Weights of a small mixture-of-experts language model, trained from scratch on English Wikipedia.
Size: 12 layers, 47.3M parameters.
Experts: 16 experts in each of 12 layers, 1 pick a token, a sigmoid router.
Training: 700M tokens, 2669 steps.
Below are experts of layer 6 (counted from 0) of a mixture-of-experts language model. Rows are named router (the router's row for the expert), up (a neuron's input weights, with its number) and show model dimensions 64-127. Each number is 500 + 50 x the weight over its row's rms, rounded and kept within 0 to 999. Numbers have three digits each.
Before each expert's rows: a language model's description of what the expert responds to. This comes from a sample of Wikipedia text that the model never trained on.

# expert 12
The first digit of years and centuries after "In the" or date text, such as 1-920s, 1-9th century, plus relative pronouns which, that, who.
router:503504480601498506587420526587479544417433508467597473521517473504516484473520466459399459491506431440466457535455474429510483572451568478564516476424552579505452534577547476500488538490529508
up0:491470453599495514460443493528447575484488469382440491471503519491471592515568532532461480479497493522484483656644548427458500603472636479578605579468521462492519509449610464514399465493429518
up1:476520536536534488530511489530599503587459502477395465535500457467549512479562432538483573520501384464504522544580520492490516447438516506451414442516516496632529520547466448433560425587587497
up2:508499520547480536570481670533568558518555505509534563549532497425380458559486443492509466571592485453519435618495561512484547500502400541493457578510473457544467470517451493516493532475521480
up3:451568452500455494483515568567489528434566475475514475512529564551443465509515477429494427436477489516467468555563517479562510471481554425551507588509566518435393411603580459434475487476511519
up4:497505458502514505403452531532500505525534448601581420471519537575478552514475473579492579473510376537521496532530498477518478428490593496558461451455512512500490449434487513462411381429563374
up5:406461456495464505493562544482525561572513571545446502642576432550547495584535536513520560523486437549614563555552429503527500471527550543471508465465498517525558561442400537526525527462481476
up6:481521462449525472558536503440484454548583487464530533509483524515515451514485474489450417606533577444478476513544487431404409441555486465457521483549627565424501488597521537519385506499547493
up7:496408553487483477438616571466530517567505488392483486408454473509441565518608486488434555504510593482549506538429505478463409455451476388498493512537490467486475459481417479442449492469463505
up8:538457531482496520503485613496528513496564508476510529491450450510415456468501464450505514401490507545498464506443502500505544550483621535582530466452531566455430540492567443535551462491492567
up9:529563544546503491429583494452493568531494566408518474554615472476455462537460434426504543527499530413540468481463531529602533464480491428391508526584485550411491515545512498511554612560536510
up10:505393454461466460578572436466438543481533503488489546491526525522489531499491478422505489519516497476494458495517522425538506581504524484532478494527529559490463544530561466553415415541440510
up11:546501527558533473440421549492504498403493474511542456514564459463428514543539515558563510411522494506526496623545434530575540500521513475597435533476442471522518494491503500525541488480484549
up12:481458558541469476450480605535517523497561507492552581508544491522455569599469507446484565410422479487510451536525470457476533482409683445542491443483621516512540546556508446461549449452535404
up13:489465419539511471511476488497574503517482542493425452507495538517447375486596511462518572527448592555575531471446510472577543536574510518537478405496542478493452457545499517354479550460530531
up14:469445491468514519497512555470538500571540507493484489594512474586550499550615502559541478580448413503489506476533542468467513473520453411444544596446582422546553529691530506463474598430509441
up15:492488513501455486484549483547596444615467490539409515581514377385476512496598491440519510495460468567475608542515429499508584555425456507589512536564530525552510578524415454335539568459452449
up16:501542413508502519455502524509572520585569541502476486467535478462365594460487460480604452479461517514558571475545461498470445504487477447551526586549408480511491502635456504468574557552513515
up17:451464474393513475486495468444460569514482572490567544477593474526559454558523505485458546542479484506461550548551516531494535445478467539499490496522455532542558509553560505479482496479556570
up18:372478447432461498580621482512516472547537439520441507463533382439482519517450508510537565516512516548527387442590508331493476556538523499534488443495607551456503485546534502403510614514517504
up19:464525570523471553451459584508480480504609501459613612534482450469505424478433477505457449504508492506527418559527497545567524410456629517529462473579545531520490442543473472472536470415532441
up20:558429562478525545551548595442551522537517493457518399458507465516459405529498540498428413475497500606480447454454525475441527514533549477490453437463541550537478517523445495517483552528519461
up21:438408417466471512433510449550511453511511613449428587612440577431507430525459556524611474447461493409525406470544466479467587509555553446544369550561554501455537405471498491550545492564495518
up22:546452396531417445431576478536492479473475472549580570533475461429486493487536527477475498495442538511530470437510502470561490610555566604468516576505486517472375469521512473444511459475487609
up23:548503498514519464462591501395484469528509534459398477510516475429551456453510520547497497572495682507392464566469494438526544481496490501547504611411580551451455450509545478472603475532519515
up24:524522468553523527430610503542528534423495512520572486606465528533490520576493496556524416583483537458453485583492548425475531512598453453520521517514600564485547413472418466420520426511535492
up25:467468547533452418480460529439491489451539562456495388605476508533499511565515457545418470548500431561521570492517413509462504541408489484473507467459568541555537515531521513558437509454521468
up26:544409399432592567502484403480433482502561549460467409419477442464455466512469539510503478389510499474526523532561597432521450430491487495529437476508474504484585529445444511528466494507461527
up27:509463580525518550477558496493456461485528457497498439454499509440495555447503470568594447422466536437476454620521569527452584445493568463460361541536481449506450564534512546497364409494523495
up28:413438464546541556478486542498416514527582419515522418466426481512475524586602491555501544467517519543509535529712624412501418501507469542443564529563488529553457454503479429468539425448532489
up29:391432485437431459545564527562480512465577496545441538636550470467541515527526449570482527427517376563581526466522547469431445593591493557461551521459488495591450473542551504433615543467434468
up30:507514488540489503429528453541580494482422495455540524545538549595518453501520460469490478463461475448599457438458463520607502588459514473434440430525501463516525457534551463462474481626546537
up31:450496443532558473552528514469425474489543509538579476559424445525443570583511531522494492548485551532457472511594480512446394560635450466619462469554541582540482516512489511522483508456568505
up32:543543526516473432487526448491507564529517558518478428436525500475476581594468460442538481506520596440471501488479442526559567556474405497552441434510469472524477580467533506482539541515423515
up33:514570575484506397457537476545462479525559534561607521509538538543579541522555419412555451533441532458492489542487494535430445469477551555504556500444572556495502462547515471548385516480533460
up34:540552516500537504548501462543556570461594538487510427491500410564506433498455393517402547448530546431555541538476555543570512454487505423466509490474570545430545487560557525488507494551486446
up35:383313569498469558525520421491513513515503546531556514519588398530558335592487498491462510430470412458511556535445471419423449473530616545569525492543592539475488548531412401457519514483600474
up36:504453552558524476508473416431483467430468471482555420530473487542506397538477469502455477460570491569576533547529385541420481477449585513534467489508532534573473506488402497493537465469533447
up37:461479568495449536587495473487523579618473493509525393527587510485455474485537376406591482582527539460433499557449587597471546447503468449491545510420554469482512508501460544484477506379539526
up38:509490522469466532491494605510511523451684508503542563546590495496435602505565461486565445495586477545488526434523500420488454519475424486524457545422481558534545473419548479580477525419472607
up39:557544386580520444471533590493628477534444529516412522551466474429473528508573505449491549515456501538528542512482495483475554473433532446497487437576463437511523486505529438433527449489426545
up40:516344528416490504509503492456445589483467567524558439466489460475564517468582443565536511482498517439563525459486540506545476492500483461512520428490428497539470485461442522538419472459501418
up41:385520335530513470489448452505513469488486503464500572444509515567477509563510535562476481532476382539500491547561590544485588585540455432528459503557458456538492478511575415433520520647473466
up42:445432524555387537483586559589406503478558569492437510433452401544498524551506512484544474439545509539562484503549454480527518599503504551409486416481470506559392458471508513436471529553435504
up43:511486520514438444483442497542419480512570556494428429459520470518524484521413486543562509469499449526505556430531408604419477533530504529575419442498479555494447546519447476512384468520491551
up44:512476479500506549530554528524510531475507511473483583488551482454478466512574549593459463463600524532472455558519546388573576507479531469384442565533497617464481497524533504436551565518557504
up45:465514494510490454569576499453523515490509448487492553522513537429526532611574517529559569544502569491579523419432530472474594460476441491571550604496549461536551411522516487430472510496433522
up46:565577518492421527534515516556514441571448534541396600531571540545458486488551395486494447491527482448604547596533447459554601424435560419455454446496524510563519555449509493531524448529490594
up47:518455546416500451483500437502498599475469529459454448383594502582535552542556473424514549514488518470514478490482606573534470547510549453444478444494507670564421519542496430500436579542592585
up48:463493497548538568545548567512559455524552481536417459505550567434526541612523529632502553528493491522443447570461475443463430560546385535400539598524495452487531492471549521438541514509476581
up49:486484571541462439566537604525536514520598488521534524560508494458565521569539500391487478494544487483472530514521470467456426457494439445434468576587507588539476454470441463557500615520579486
up50:433522486436487462544484482528516551499548529469607544485576539561615519476475538518576497544515527494473422495473513513443472442453497399450478546541578419605493460458537459540472477504514530
up51:491518504481487480561514487496585519509559455469507591470485500531488459550504498523459465572494578533543508443502534483462493571588469445532514495486539569477493502508571474456539557594539599
up52:573548399586464513483581537491488542547506491451473405473511534472463522522484478589480486444509529395514590505573578558442555435512479450345562467560507403466553472560543437428494418581562562
up53:546479404583509485410474533515496522495531478460500475521517493529480454564467525611503450496510519567527482515588441507489475492491506510611525534603483465447468466492549546513534523469498450
up54:502414449430453536474488548498461633495532588460534428521500467509412524522512491528496539459471569514465509500525537421424507461474504561608489604505529523495569553508491495520462450489505445
up55:528563449533528401498505549526550463488478499513448451446550516524530550515490524469524501547502593523408470522492458553440480557524499520505472494388522489514483397447401493439595566547559403
up56:473506551416414548424587407460491565507495514366506592377564402577537498493490480431521480501611439443446474479487539533468474446506498518466468518502485529556481497513561479458548581566547507
up57:545539529520459472523403517589521588449600547518497457512476507487475401482476405509458551437606571468510532467572493516554497462474506466513547620496587534449559520520538501470417467468553505
up58:491346511496508451525489488378469468444493512474526435489542500539523516553514485497623480445444508595463438605454529556493448551500514481446525456495513514598463515503507553535450517539541559
up59:462464467482515506470506562438456522582610486467497478416523440431481474576498513442451442611640524500495401563463527460601612524523496443496469486578488546431503591554511488529490525471504497
up60:514431431512485532531476564486486423489572509477538530439631569470468513481581476573500534603583439553465471499566551483512561542551474468433509567549527578443542518488564529483531455554466494
up61:475459506509507468489453467595414450480450484432446471413420490423484473459508473500456544526562470529569511414519488500508433543489557534478507549442453456463540512514510511471450368481554494
up62:478557562444457583553448564483490528596459480566448492519556419377505522561475435544472418513473371445526439537544463523475491442509496507496510507557609492567459456522548535510479535456488556
up63:527479529517423507568498497475484549571479530465492576569553470417534409457500577538574416559493497395521478574531496596463675556502509559485463531510550487471585460456529528524480516447539512
up64:553440445551439521578505469454464450472521469556458412414579397561449570487560562585537397534526628580554485384478494462460531543415496524521544473544525507558531463578547478466514556513584547
up65:555503531481443506438540425498408489480602541474522493524487443518488584449562520397453540417593488505469450478550432478542403488536493429437472466597502547433391559464479503588525475564528472
up66:465446608572471548565490567464468576575475502568540472642570426543437470538427504542512489483489511481469533645502542506569609489433537482422496560495488512521521573474465475493502535535523541
up67:450488485533496517457561520464507557582482513500411567568555515554437569396509524494525477533511474468564528507656461506454527498411569505576494486477562457587483588545544505422543444456540463
up68:387477584409573510564634501506489456458550461483469436531493559446526509547522508529457507594522525500514505511497385469444455609553538490435551617510534620461488466536473510537441533514568472
up69:461451479422486491446520481596502532456490518463524587545458570541501574515459494502485507406473431569456405745603548487437582568443463446507464502491557473530471512459464431529527538542533534
up70:533493559436540436523520605475487539492510524518446495573589531535505453458482463470429445454470524467569542421536426476449490492516520487443524509533618529540583442445561442506433517562437587
up71:443502449490532503389408523489471525474577487555515463464482524533478546530511534585477490511441446598516497506610505420460494551501581485486469487521447553493481589451521490479460395426553439
up72:483577507522471577535432508485534540501467462456548532482532511544471449432472541456496481529630498396471377442557556486444476552527490513529459435393448478510514507497486502509513543485476407
up73:521506532447389546567478484490537507501504516453504421423522455477504459475497530552484504465486461490607501565464536448516458560489487461523496524461584586545526460480515479442467571506578532
up74:478414447534509490521447537486582520506494498454475545601478435445493476512511510548500467509471417567482522526461423471500506528500581526481516443459437477539531419476539544503479457393531462
up75:427474542465476546468671476455523520473511504536408488521509530501509450571452408486611534486486522482494494497441401548568501464516562474442473541421456506565486532486563490512501526494496549
up76:441473515548472531466440454493472536471511538557448481525425418499486480481510545490413446448512527489474554525541410555413417576431458549564467424486508484549519485565510492563496551398585518
up77:554562486419525478487546404479532545503481445445445555476565586482530510551454440631535468513463477485534487543545471524501567494519573486444541586496480512420442498535553548428557556526558483
up78:429481526412399495387482456499488492452486536529501425561555522506558574477478464455503458476584481535491446479510460560522464486505503504566501492499493549474400414545508425519476581534523581
up79:446517597491465531488535593515497595502490499469576510584499531538459632480566477465464503541501598526506547442542463581386432622483487558480445525494414571506505471523475480521479467447571517
up80:375500542480520577426468437514508488487524521469620490425520497444447461535497489472605504505486404434565564499502477586484477493545466562521483474556407558536483504450504501498447518449519485
up81:530501566454535508488522553436502480508681524464521542489544487441505553493461503469573498488534592503461512483435487464444450563559481535524495532414479596410461483480579499573532581495553619
up82:464541511441458447521437539468528517575617485471526536464508446513472578524511553499487530538425437485594565389502546507539523516640559503519471474522555500577554572555495477381405517558508584
up83:485565479497516441489575552466544561460598483531396458503506520584505610510476418406417562438494592488542537475504513527478505509501591424532489449491499480486552504512522488516436434488475472
up84:440508478535473498484496488543530509503455507475429440499493510534440455512552469450443534512515383498563526510459459514591445533437520551454461386408551535521533509576517489513502493528504444
up85:422436556534457578455489454544437454456459509411539403575470550456495461580486494577421462496506449495517533481533428575473471520398556499503480428435534539534480534496584520490497488460505418
up86:423563571524478506536503485485540525560452491547529417527531511482436470470568534449461454569500531446495561408516436443437536486572573497494527473493462634501510502528420510432416586491531444
up87:461521526440507581527502534529549455512637523543549462432576483520530526478610540528488505488558563528466480604524526510436485441487468519537567519570436552530516487405459512482519537461455485
up88:542555498549462551431450564468531533477557576445513548479471501491474374540458483548555495552574541486397527527515492471460511503493410499434414599579515503470487502490481531552515462577470496
up89:391504463509560403461444506439527480524436516501540617578448467514529404530561519552513520574518450566548649533527567528543558591547559558489442459509550455526557400529586518452515437496517425
up90:492404513408483478444627454580523440472471518441544515521554516606511534469547416413428520486534412557538561632485543540589524478452493499449515545525456581501529517501531501411554474541424573
up91:504580496495423536477509578486471472462531509501494533603457494578482452497523426504543468511576508536527509510680395432550564472510503473536490494461534503510534548525544453531446534547436462
up92:574461529515506485544601393527436441482436443510459590504479494507560507511575505424487524508533502499499557437489568443502492605504433452492552527476527559577483477499465439408508511551430689
up93:436516488458464555467523572614465492500589568482540411403522567451474496512488560444523505464459520559495487476532560478469550524496453481557561518445516598458517457478464506440372519490468483
up94:542452496493471515432422486473499589476443492468476385512509413476525495537618482405528509493460486581501559556563536528504487499555483520484517470378529506526488440556571453475577574364562481
up95:457488500466568485496557470527536474606471512427518524514607447449500440485543420514509526516459465615581482525451531473485545441527587481541456545560474484538567529545474490434521452509506485
up96:474520507503482509517438522407499528492442449483391419517454462420520583555524487514463486408508501497600526492564484463453484505477500514487478520461444513569440440474512439512506507546532511
up97:515469563509453514428469437420547483477483510589424499525481492534545501462493495562552513512548432559473494532543469543447510549474515437529515569466430593548494502442538459507524603484496564
up98:559485469525494412427466513461426551496520481483559498469517470536535523501585492458454466577471497437470505532594565423462493547494511508549533469475444430447488457494502442517497496468442506
up99:520441472517477530470598506519469439495528546534443511524489471560591501492442515525581444550513498532521544483468488517518481558437446448610489495454516528477450469560403505386380536572550517
up100:462451573592498461480467482519457485547529542501452571488596357451390481507529556495508491534518501433538456461531553515467589580563459469466486511530414523509443514474524508557547522513485592
up101:460511489513561572546476485511511456516548464498548450566527499466541531544468515514414468426550431495541485485542551515480530540579422494563465485487535584548515497479464498496540462489600487
up102:440544521496532541462520542372463546502463432506479449425565450516491510597601497501434546556508447482494414581411436511540506455527421489489551524506452462665498457490536505560474477512505488
up103:440474469524522630535455556521497486531540472505487438489489482449508493604550532552511589405480519605503491516540598521505524465422501472602427566436491493535574467472529510469476430578518512
up104:544466561529472466368466512496490449436570505447529413548475524468521490559488529397449497487543468512459558540548379447551483498418566573641537475503475503531539458465473495550521459431587484
up105:473481465492497546497359458390437479568485505471561457571630518415543405560468533503587479417510467532518653439501462561399602465457504443512512432537476514481483450475503485533531451523477494
up106:573492491493511515453451466478510521544501486508463487488473517553489502541518492465413461449497417534470462494553541479556455444571618529542478478550551552539457601523535491447421473464514623
up107:465385415506433530466420541556454503453440491496557391494514463475515417561411548585532467424498520548506505527582432519536505615434559507517472491515631415492549469448470474533501497426487576
up108:436508433443500512497467455536549406581516581497535540500557563530511480506504454404512560463534509523543518536537462481482450462482534491515494463570487501492597486584485517516464560500535515
up109:458503585481428535554534499473554497560545545455461580483452468564531433456566580490542420579459487467526439582570518554490445587490519476511513519481557542524491478487510458495520534520501500
up110:479547555549489523525634504503521495503451527459518479470567475466519519584583465511430424541504352502493496502547464536533503460553462544527514556569543570606477419542463506378561582529535522
up111:485438541453508405509490461480456544484492486465477481526525551501451548517482495562463522522494448503579447468449556538505431555534470460496586569427555497515506493525536480466434446481484603
up112:501405503510546431426531490452477427512489509469576500489484493443508453504445519469474510514510531551503442512473409466449534553509630528472494498508527407536471466486428538512520443474401517
up113:453486532515481494537502442561519479504396554451478468593565490421508522517665335466417582453506438550634520487442441485523502503406592478543544519439496541513422455522492454555488559525557491
up114:448502519558457490472430526495464551453534486496518418534431520493494490524499579511393479436557470597458454491578406497477470551468557444546513412493497451560521526585584481472505522448509541
up115:475400490457378555502461593526515515504446482525518535561547474461535512532565458472440462417537473540484467460510444477441496560638537544503543578509497413465436413486507418540504590563483593
up116:497524494437511466365464432522484530593500500498602467456498469531500526523519488399499530486452536407463500635484620519416497447499500464475491573601559482456461433537522506545417447487459431
up117:426454432477456463510496483495468589473481548495503492436548518501509493563497505361502513514610564516477575522449566509541533486555496493478444472585547500508406495511563449514472451570481530
up118:504493502604475546471482611535536522540496477452456543530613464433426530511490574563492510522596490484495496476548498520523513521538486466444455501481510513433450521497488494485459499574445564
up119:462406493514547507524523438502564495493509570533515463523380591479442480498504446531500511450427469482548425587545541526389571497447591444515440546483533489528551471470502480507512377443563481
up120:557520424552489501587530539440514478473497530480537413595455439408592472556578480505513486507460571419585484433503575467532545401501481438427543574455474427511467564486447503497500527422476487
up121:469493562509461544457468459483542487486524548521465448528474494510536389494486522556487371561526474440458472519518481544531443480464504422595440479510483510443477516484508500528488546402509452
up122:534516544520440437501466522444559460596522557569560477522536510517435446474499529421507593554575465548550426451457536507492473396449431430548388434479493556496465442469545459392585477433525519
up123:562514447569494440533530478563485503519510465530499446526494568493558511528499493470457482555480549511492447445506557440501499583529429531389516557349459532542552435413555463594491528571525531
up124:478432508461491442617474433479488544567500587554482472457480447484453467459526540400510502466479517633466476482523415468424486524481593502472480439505538492560553492507429500506476520508553532
up125:458546440457464481539459515429485451490486513563589485494526558514541420530505499471511548483547529542634556413482559519433505453484589495511557462476444502488599590520495465483464459448537472
up126:574515484504482502512513444519495522503430487414517567587507527541490548506414528464508500531493441396519442381486553477518492475511454510468493459454499521449534482499615487465480490521489535
up127:529589436524453435498417520535465522590472589471484442482451496373486553488433526544586506487491643528481526506527572498445589569437534492570539528507488575466579573515519516474512469495513460
up128:496502490536498481520477486496483439538436544451471521536602530521541514544549468482547537539581472536522547397500452525533445490473448496468496464451480500532531525610493528423542528589535454
up129:536490523471517480434515495436474493470552506475466449492444511557508553423400507504460465499459518506476540604611487516656520484500513452473511569547483491478435589514465451521453394482455543
up130:522501489605476464487502530418514499526507522518355445519487498515473569453542543535516577484423580466498469550528448464460523494502524435562482415480577591557514522515507478540499337437613413
up131:436521432494487520534418580534552518544424501496411513520496494437420487503551489536530443513547495478436441514472486428462529418477562432483491566474469520516523504534535482552537512504503555
up132:502499484411496453495552488508520625553540493459624467391532548494464400446481524480524552575492522505518466375453518572506506420496554458501470473542417508488481506562499484524427461545490472
up133:523452437479468506526435502492547487614475610531482481558559401534442554481530528561411450382582443543533468566516491434518486473547506499602523480511510513526495466451527423461575556625493460
up134:472468456485458466431528481547560581545496567531559587481547505496500460541545417503562508446509507501519474492503493604557512586465523569452452501508412488499486584494512549523608595503435515
up135:495491448530502490455449504530423476598471468476479437531542511406547597480520520542509514525462505459444578431553530420415485492528494480562565572534550533424532488535533404439501355451522477
up136:405389472587527592497546529477425515476457469488510464500483464480500503471527517528395458541504450516537519557569533518493475513552442516521510573565538495521508474540531440487502504509571466
up137:456513502452455559507496508436562477528502475506542427519616547443474511644577421481545393480547468525504530452489495499511472518647436548431511493583493516478520554444530465423592599594450508
up138:494513436483586523476552584469474477470575477532582450398526477495500567554516526485531440532503522518570491363546576479513553411587444439584565502505417545485510503524480429484548534426472467
up139:461502506448502536471523441555417552455486412463387548419496424553551484599495545504379463529519462392498511473570481481595490540508463443507537447484628564476401550531594513448435593467493378
up140:439505529465436432510453480554523486530470460544413592466446473475501420506531513430527560560453429496554565504411457385525538601474521467456514486496608525523544415535527501425430586511504589
up141:516504500425488507511467523529446537580538476421505477505519492497501553477475486582559528393501405558517449483524544437516502458448575428471483582484443428502563490471603493435460492497517526
up142:453473507461557428505525521480551461529486463476489521481550496522523493490653484480574560527441577432515507592476425492612556439607506476563498455489550554441508488523526556479397490463536516
up143:543467525522433525412422534540476463427481566532532449540444473481530518532458532574504511497515464552531437474476422512430478531426590428619526385516424584502428485512455551558489424416447560
up144:502457409434472526502502415471436500486502518470546557480524502482456520481574539581460582477497480572499466488434522469462564522493574534536488501527447568534529500425482432389519553597556434
up145:497462467543519378533503459484442563470463520443555588578501467582475497560540471454505538463486546463506566590526473532434452484593584458528506477506481528448468509594624391528496481444516505
up146:597593513495445477491494479520634502506504503557453403609560493528483468541494457604565529421530443537562444503426478477577592485540537474534503554487443548501413526455460465542561604512512542
up147:531390415529533473554569487488500513486496517527519462509567457485489480503587464509566445517479587519489511599446560478584509529481469465445511550467527451554498441464524531503411533559455570
up148:522498408478539491480581638497475441511462456474563463606455463534490455523453506558445494312487503519541494542500546523552536433485507577552566478439624538518538422427582450491565515472503509
up149:512473602500473474498574527446573549547513493480496502450528453536545496517553398444493507485430480438568592524406410514499524551478463465437434499514485535550363507469509487485404488546463534
up150:456403481499523476535541551541485493502471519506528395540525522472546536536462586534566526398553465556479441560555571485523464549530503482460437564533467409566560495451551482570467479448561550
up151:588487516532503522425542572533463466478457499488420481407508476478493607504522480468493545483488549510499499401483525481500504518528504524505511633520523584420485567503500549446529476486488464
up152:480536477550461496549517421503599546507538513513566470601492507492556433577558530562549470528523534534448499520457464434558526631484469548478447469452532483470523421505535518437530476472492555
up153:474549475425440520536565521467543547413594542468403534515492469439460380522451451464609483525532475456490538479497490440543502599499580561505560514530422538477524498498542477511647571485448484
up154:447507572504510584499549519518573449514473477469481545582539469483462460469490425505452496505427385470579534543498481516489496515501491510480473524539666513667527527487401511464547526449506489
up155:476537443429466489587406478462493518441511581489536529396466555476524411591414428548520501416502531498542520476455508582454542514487501445453492498483581524506556506566496505514537531589503518
up156:474449477454535444479471539485481453530534564504530456540530498577513547479487548555498563411566628500427399470510479556473591445467522450535565445489536478469553501494491523548475428459500517
up157:488350517381509428578575408526493463506509511475510509449494455516422467486495447521669465390526463419546483522553578510571537460579515457518470506476519437490543414511454519518405530613500480
up158:449471551568493422524429486461486494500486500483529456600489548431437604470468438509508436546551467498491497577610527513537521572471506417402532517480483543446569501483560498483509499476532496
up159:430594421520469549454438537553537479497584494576534465465472544581558565527442471533476454527483490606505547590427575532414523421466552458578473466504494573562545403581515530368533518496586516
up160:536492488572484463473505531491529510498448495486485522558523447467459596423552534451542529590515633361513496505510457478514498490489539522513500532470482411544602452454530524560588526528548521
up161:465477399348429375524518464569504537509550504527508553510530449568442524555501435465594428565412456501527495514473514488519505523531520514565521452419482457471550475631534499495437351521553554
up162:456452525472511547497513559532514531510561566530492579583592431531443439494477417456484526513622479499445556555497528450444598418499500457570534552454482530548425427531616525464451423437538569
up163:532568566575469501516497537557400618499633517494540515539494498512396571496469537426584547500578472418417516452506432488581522526498476429487483521511505511564519569546515435444466487469518519
up164:481555529527486501565470472436444470429477537509521471463465496506557405476418516505547482479522490518477465529483532467486639545526533413500492511502510507531493558478446492523542488544482505
up165:501466556487534539484480481486492508572555501475494509495572335453523541516637520614551522526555541517439555487500511477346556476496474458471484621447586436572603524482491454544490486536539579
up166:528436540550479553505413416501494394445503575529559533457536411537544522490466574512477527418552483471449439500527449466583434463482623435517425462540484474391545554551486465568480587436635484
up167:537552436453529463439537458508514538505448518404534528467480448498427577517502437491473458474521484398493470514626538494507470476501466528486472525433513595458434510509612510526516498454525496
up168:502482562541450538461458527500489508412536489409537484485398480461474410499397543474518500521492361506543501500453528462531535487520476521490510621518597498498534474506634543412418516504544407
up169:481494524480488516444546444507557498493401551401529577475529523562507501527566332489476526499516439495548450499558607567537507516568570500505508475536439500506446547527522470469488601499564486
up170:532490570460515494380446501471511540551453461557469524612489392514469506535495502492468494599430468535501556617501520449476496521534499546515443556554591370521536425504558441402494408454518526
up171:491477482452454528506447541437521563541574510463539432533529459558504513545465442443540407574527578487422415582437570482506495458460418511414552551515531463457533480470509489553475433460506435
up172:513488445429446473428507532552490475529444450473463518451537525502472423442496511498477555496503469625461537457496480444587595433525600487425463508531601551527511474649500410345510464555597594
up173:489533516487477534516432520490445530575485512511496541496532361453514535527478454458634477563488527527481466515539448578493433423596452539573452430566551549565519548442534505541587566471475487
up174:472513450425538541444550527463541506545540507512630505576548493502525376517571387464556554542524478532503527524461519555574513457524456593483482542511453500553436434510541494477441487485510550
up175:451477483500514496494609568484503552543508517487508517492496504460503481529446520535536516630566494480542478566519591521535565589465503460451506604561596502490422556570482490514516513551437571
up176:527498514550546607433497528398509492524490476451491394459489501486480458474440490561567406579488492517458437457512458388431480541590462491415483502556490635557488532455427469482442590498527468
up177:419563492545472572527454531521483535556545508519473569516524512418467508464526553469523401565500522502455535474445542488417507558525423537542464620510433568529478460483381448527528476453498511
up178:534502419539478527480581451586532486469544517469485485576568541488537415489444566517632533480543533472548432499446509495482462541461535499518430537566457496400450435478530514554487531532544558
up179:535457511466517465543473530426482460412481524479470513458653531575609437439454488484501500539462420513636583466472526476536525423532604471432514463481482510625384536531479432469461510473494444
up180:414453445457501547472490451420397447588606513492518505464669409496483524522478504469527504516550467588545487372513464482544521521554428561544553551485517468547494477508414493545432622578572482
up181:530525608529544460469498481498483501477488542498546483427495535508517457453422527474415522441538466469576454477576405561515470495457622523542449467498431556517475510464468489506526441440645449
up182:418474459458415544497554465552550539534512571546441602628505482550566549587520474493509513470512525543582534430543384450541448435566408409491485482483543514478432452551427455469495529466385512
up183:493510524510478547430489536486546434545562505463491544441536433542415413445484520427508486393478436538524480479438509517594484527542616530522500458553523539440449541536566403423515493524536552
up184:481500455585485511528550520575593490458437488497593569575538491458453407477512476500564506571468531530560449532396450432531453531459491458418517418457519536446396477559571484428510559456501479
up185:391491511446482507603566458533520518481422495508472490515482482459488554560538402449556560424502469551493414486505568455458494492536543444475499546437640464508420479551538513448569598487498487
up186:528504450421529458502510337492577507482450503469514464497469510488531579507563436409517443478501526542535495444466457395535540523542491436507511557497437462602523436443550516516409526518504532
up187:467466504449503530492508483534464562551504467485607513511476487472495525467483564468414510479461612445510463507464540497525397509531507513504486506457533524389404625534496548536488501506468573
up188:584457485524445410505484497489592557498469539465516464475505587467465617582424538445509419456563573437421494438464550433469483438550462494520486595552546448504513471485513516398529537584473537
up189:548523390415416448536466508529465482487434519476499485418468438443541532447537554539537501499524525543481441569483475592424526507475428443569394437469437516505497469550465510452458516478569466
up190:425497548495560607435487463437475500452490464553344386453493505539455565542509464485612506492468482474447507549469507501527606543517504513421446582493443492465575504523532525448391528536477532
up191:501520538521556484534510496584490496609517532461445432515435394495478433505519406523485625536515413507516529474540566451596507486520470409442492432586590447603505517556480489406525502556584474
up192:457503458507470509503530531434556515521483460557548524489444574506535337598565515547439526565470466534493593485467430507524479479400562522543472449457576559508467402512633427422500586548473499
up193:439482504534478569474590439479494582485508490427498528452468524488470599486476524544450470534565448524511469547487561525547482509530460469364400469548533500590418470514599496379485558530556483
up194:578483478400507467527415515519625542541442605513488471531558516554475605526488415451444488502505503493549509480550373542436471545497509485597516548465554518481527471470414484556468515473493476
up195:511451555524482576439497500468523522541419540509491474483508440484385480608642470635562403533530485482509556469420444526554517418521445488551481442486500484616460555451511475517430480466514521
up196:459516578529464436489532520485521506501580442430485562509575530515520582564451508533523472472463479421497429458569488483503520510510495504470482429461461494579507535509581489544465497487496460
up197:472455485546461537396536472458437550535491550493519471541566455534435458496577444496573553534523543518478562613461496512488537491515481527460528493483551525457465462611501466552550487486454470
up198:497529512504406389472397434449508487485517543518530498503551569543535571535497576462584508486587532486546488493504561497547513540535440505587504419531427539533489530522492502500403519498474524
up199:532471428469528414473543504536425500523474473400468556473503440555550522457495509476558445467498564465445499522497527389477565464480527443525561514563478581499550523450503512464418501490549547
up200:492526507453462518469559483499498459535414481456474527458512511481495496460530597451443486465447468478493501486516382470520436546444682491536433509439556532476404486528513491474595537430569503
up201:533546457404522536410538570570482453492514449474467481449504523568511581468500497403458450540479570488423484517498504390491527508515494469424554550426579516401503479517566369436391447542482541
up202:451508527482470513511461497558498462481510533414523512519570515463516516467465489469519496481548540417516529420465564520436525445472501414610521535542426531511495544549528465432574408459577424
up203:477543482523413525416452488568488484423522534541481553501577471523464540503457488396428518418493448530458513449514473530473587450531530544565467508548431568621484534466443412442364444502505597